config.yaml
n_layer: 12
d_model: 448
n_experts: 48
experts_per_token: 4
d_expert: 80
d_shared_expert: 0
activation: "swiglu"
moe_layers: [1, 2, 3, 4, 5, 6, 7, 8, 9, 10, 11]
router_score: "softmax"
normalize_top_k: true
routed_scale: 2.5
balance_loss: 0.0019
balance_bias: true
init_std_router: 0.0297
lr_router: 0.000811
n_head: 7
n_kv_head: 1
head_dim: 64
vocab_size: 31745
norm: "rmsnorm"
norm_place: "pre"
norm_eps: 1e-06
positions: "rope"
rope_base: 64700.0
rope_fraction: 0.25
qk_norm: false
attn_scale: 0.125
tie_embeddings: true
parallel_block: false
init: "uniform"
init_std_qkv: 0.0291
init_std_o: 0.0
init_std_up: 0.0291
init_std_down: 0.0
optimizer: "soap_variant"
lr: 0.00269
beta1: 0.95
beta2: 0.98
weight_decay: 0.022
lr_head: 0.00466
grad_clip: 1.0
warmup_steps: 200
schedule: "wsd"
decay_fraction: 0.593
decay_shape: "linear"
final_lr_fraction: 0.0
batch_tokens: [32768, 65536, 98304]
seq_len: 512
doc_mask: false
z_loss: 0.0001
train_tokens: 454300000
steps: 7740
dataset: "wikipedia_en"
Below are experts of layer 7 (counted from 0) of a mixture-of-experts language model. Rows are named router (the router's row for the expert), down (a neuron's output weights, with its number) and show model dimensions 0-63. Each number is 200 + 20 x the weight over its row's rms, rounded and kept within 0 to 999.
Before each expert's rows: a language model's description of what the expert responds to. This comes from a sample of Wikipedia text that the model never trained on.

# expert 27
It responds to: Scores, ratings, counts
router,206,229,214,208,199,165,210,212,228,236,223,201,180,201,215,192,160,188,216,178,200,202,192,242,192,172,208,207,215,187,208,218,182,190,199,210,227,209,222,182,248,176,150,189,176,209,196,209,172,170,204,194,211,190,216,160,212,221,221,182,168,194,209,221
down0,193,212,248,201,199,234,202,212,210,224,176,206,185,196,192,187,200,188,215,197,239,217,216,224,191,209,206,206,163,211,215,181,190,191,197,215,199,223,214,178,180,164,224,202,234,212,185,229,219,165,185,195,194,190,190,156,196,183,204,178,203,211,189,183
down1,172,201,189,214,216,178,189,196,180,211,160,212,181,205,179,211,207,216,175,212,186,186,229,220,182,199,197,188,198,209,182,174,191,219,193,202,185,216,194,202,202,199,202,175,174,198,194,200,177,235,180,193,211,182,192,280,215,210,206,198,187,200,200,189

# expert 21
It responds to: Given names, name endings
router,190,206,226,178,214,222,215,225,215,235,178,216,237,191,214,188,201,203,202,212,203,221,242,172,194,212,170,193,223,214,181,198,196,224,182,180,206,158,203,219,242,226,236,212,206,223,242,216,204,182,210,229,179,170,218,199,180,176,205,159,179,225,228,234
down0,160,187,194,206,176,191,172,195,184,192,199,186,213,200,183,206,205,206,179,187,219,204,202,204,198,214,195,185,147,181,197,208,179,172,226,232,189,173,209,225,207,230,237,152,215,203,233,233,212,225,194,196,210,177,206,220,203,217,223,230,228,200,226,228
down1,196,202,211,199,196,179,209,204,175,185,191,207,162,186,223,203,222,193,183,199,203,194,193,166,180,194,166,181,170,206,228,201,212,188,211,190,206,196,203,174,218,229,208,146,172,172,182,194,162,210,196,174,239,150,230,191,170,212,202,137,193,212,203,188

# expert 5
It responds to: Year digits and dates
router,173,206,226,220,248,175,204,201,199,188,223,215,219,195,182,220,197,186,206,179,175,213,181,199,214,206,159,206,221,192,200,223,217,189,225,215,180,199,223,200,197,206,228,198,172,187,166,239,183,225,211,193,218,181,219,194,215,202,199,184,222,226,223,205
down0,188,251,184,206,197,193,199,229,193,194,215,209,252,216,212,163,226,181,204,207,197,202,185,203,208,222,175,181,215,234,193,222,228,245,239,182,192,198,183,199,215,201,185,201,189,202,192,222,254,233,220,201,257,192,225,223,236,226,205,194,211,185,193,219
down1,221,182,191,194,198,163,188,206,194,172,195,218,224,212,232,215,205,197,194,193,198,210,222,176,184,195,197,214,207,179,195,177,175,204,199,184,181,156,176,201,209,210,189,218,204,186,214,190,229,173,174,172,165,225,214,213,236,173,185,216,183,196,174,177

# expert 41
It responds to: Sentence ends and openers
router,169,197,185,172,227,210,162,224,231,205,173,179,216,231,181,193,221,198,139,211,204,172,187,208,178,138,175,189,190,211,180,172,187,220,195,212,199,203,250,214,189,197,219,213,234,209,179,207,179,180,192,202,219,188,241,228,189,195,176,183,189,222,190,254
down0,188,196,209,165,198,190,225,192,191,193,197,203,202,195,188,210,218,208,219,204,185,190,196,193,212,205,199,203,193,179,193,172,209,194,206,188,206,216,213,191,214,196,173,188,188,189,189,198,220,211,207,191,197,196,212,213,192,197,190,264,190,197,211,213
down1,217,207,214,196,210,200,192,208,196,207,190,213,202,216,171,203,241,188,231,202,187,185,210,209,224,222,191,216,204,224,181,218,202,192,188,191,189,215,178,213,230,204,196,231,215,219,172,219,159,200,220,209,163,180,166,227,194,180,207,208,214,181,209,170

# expert 15
It responds to: Surname endings
router,194,222,225,152,206,221,214,193,195,238,215,214,206,232,243,226,194,218,227,191,215,189,239,200,182,242,199,190,190,215,186,185,188,219,180,227,209,174,173,189,221,196,219,205,171,212,243,187,197,193,215,191,223,199,192,185,231,227,208,182,184,203,218,198
down0,166,210,221,217,215,210,203,200,185,193,238,227,186,233,209,205,203,209,185,219,232,220,188,180,162,223,241,205,182,195,209,184,146,207,216,183,204,226,203,157,193,193,178,227,188,197,157,187,218,198,199,161,187,178,211,194,227,219,179,220,237,162,205,209
down1,188,172,228,211,182,200,192,203,239,220,209,184,213,218,191,205,199,161,179,199,190,202,209,200,173,211,198,204,202,225,192,197,207,168,190,179,201,181,185,194,155,231,194,189,213,171,204,209,220,191,198,185,202,167,218,213,211,199,186,175,198,187,201,198

# expert 46
It responds to: Name-starting word pieces
router,208,216,236,187,198,195,197,171,202,151,187,160,222,173,185,197,215,232,172,232,197,203,209,198,216,208,199,186,208,215,207,206,195,220,211,176,218,176,161,173,223,181,228,227,222,207,174,228,238,233,220,213,227,182,194,190,203,210,203,178,200,227,202,220
down0,206,242,198,203,198,248,210,207,212,169,189,199,214,193,219,225,250,178,218,197,177,226,186,186,203,216,212,188,182,248,198,208,208,242,212,201,178,202,216,198,178,207,215,167,173,204,165,151,191,189,190,174,229,200,210,206,229,223,175,188,194,196,218,198
down1,187,211,224,202,161,178,177,209,172,200,188,195,228,208,175,216,232,200,178,220,201,214,199,222,224,238,185,180,203,195,211,208,189,202,222,189,217,178,212,166,194,218,179,204,221,226,243,204,166,203,211,210,164,194,197,212,173,208,208,134,218,193,187,198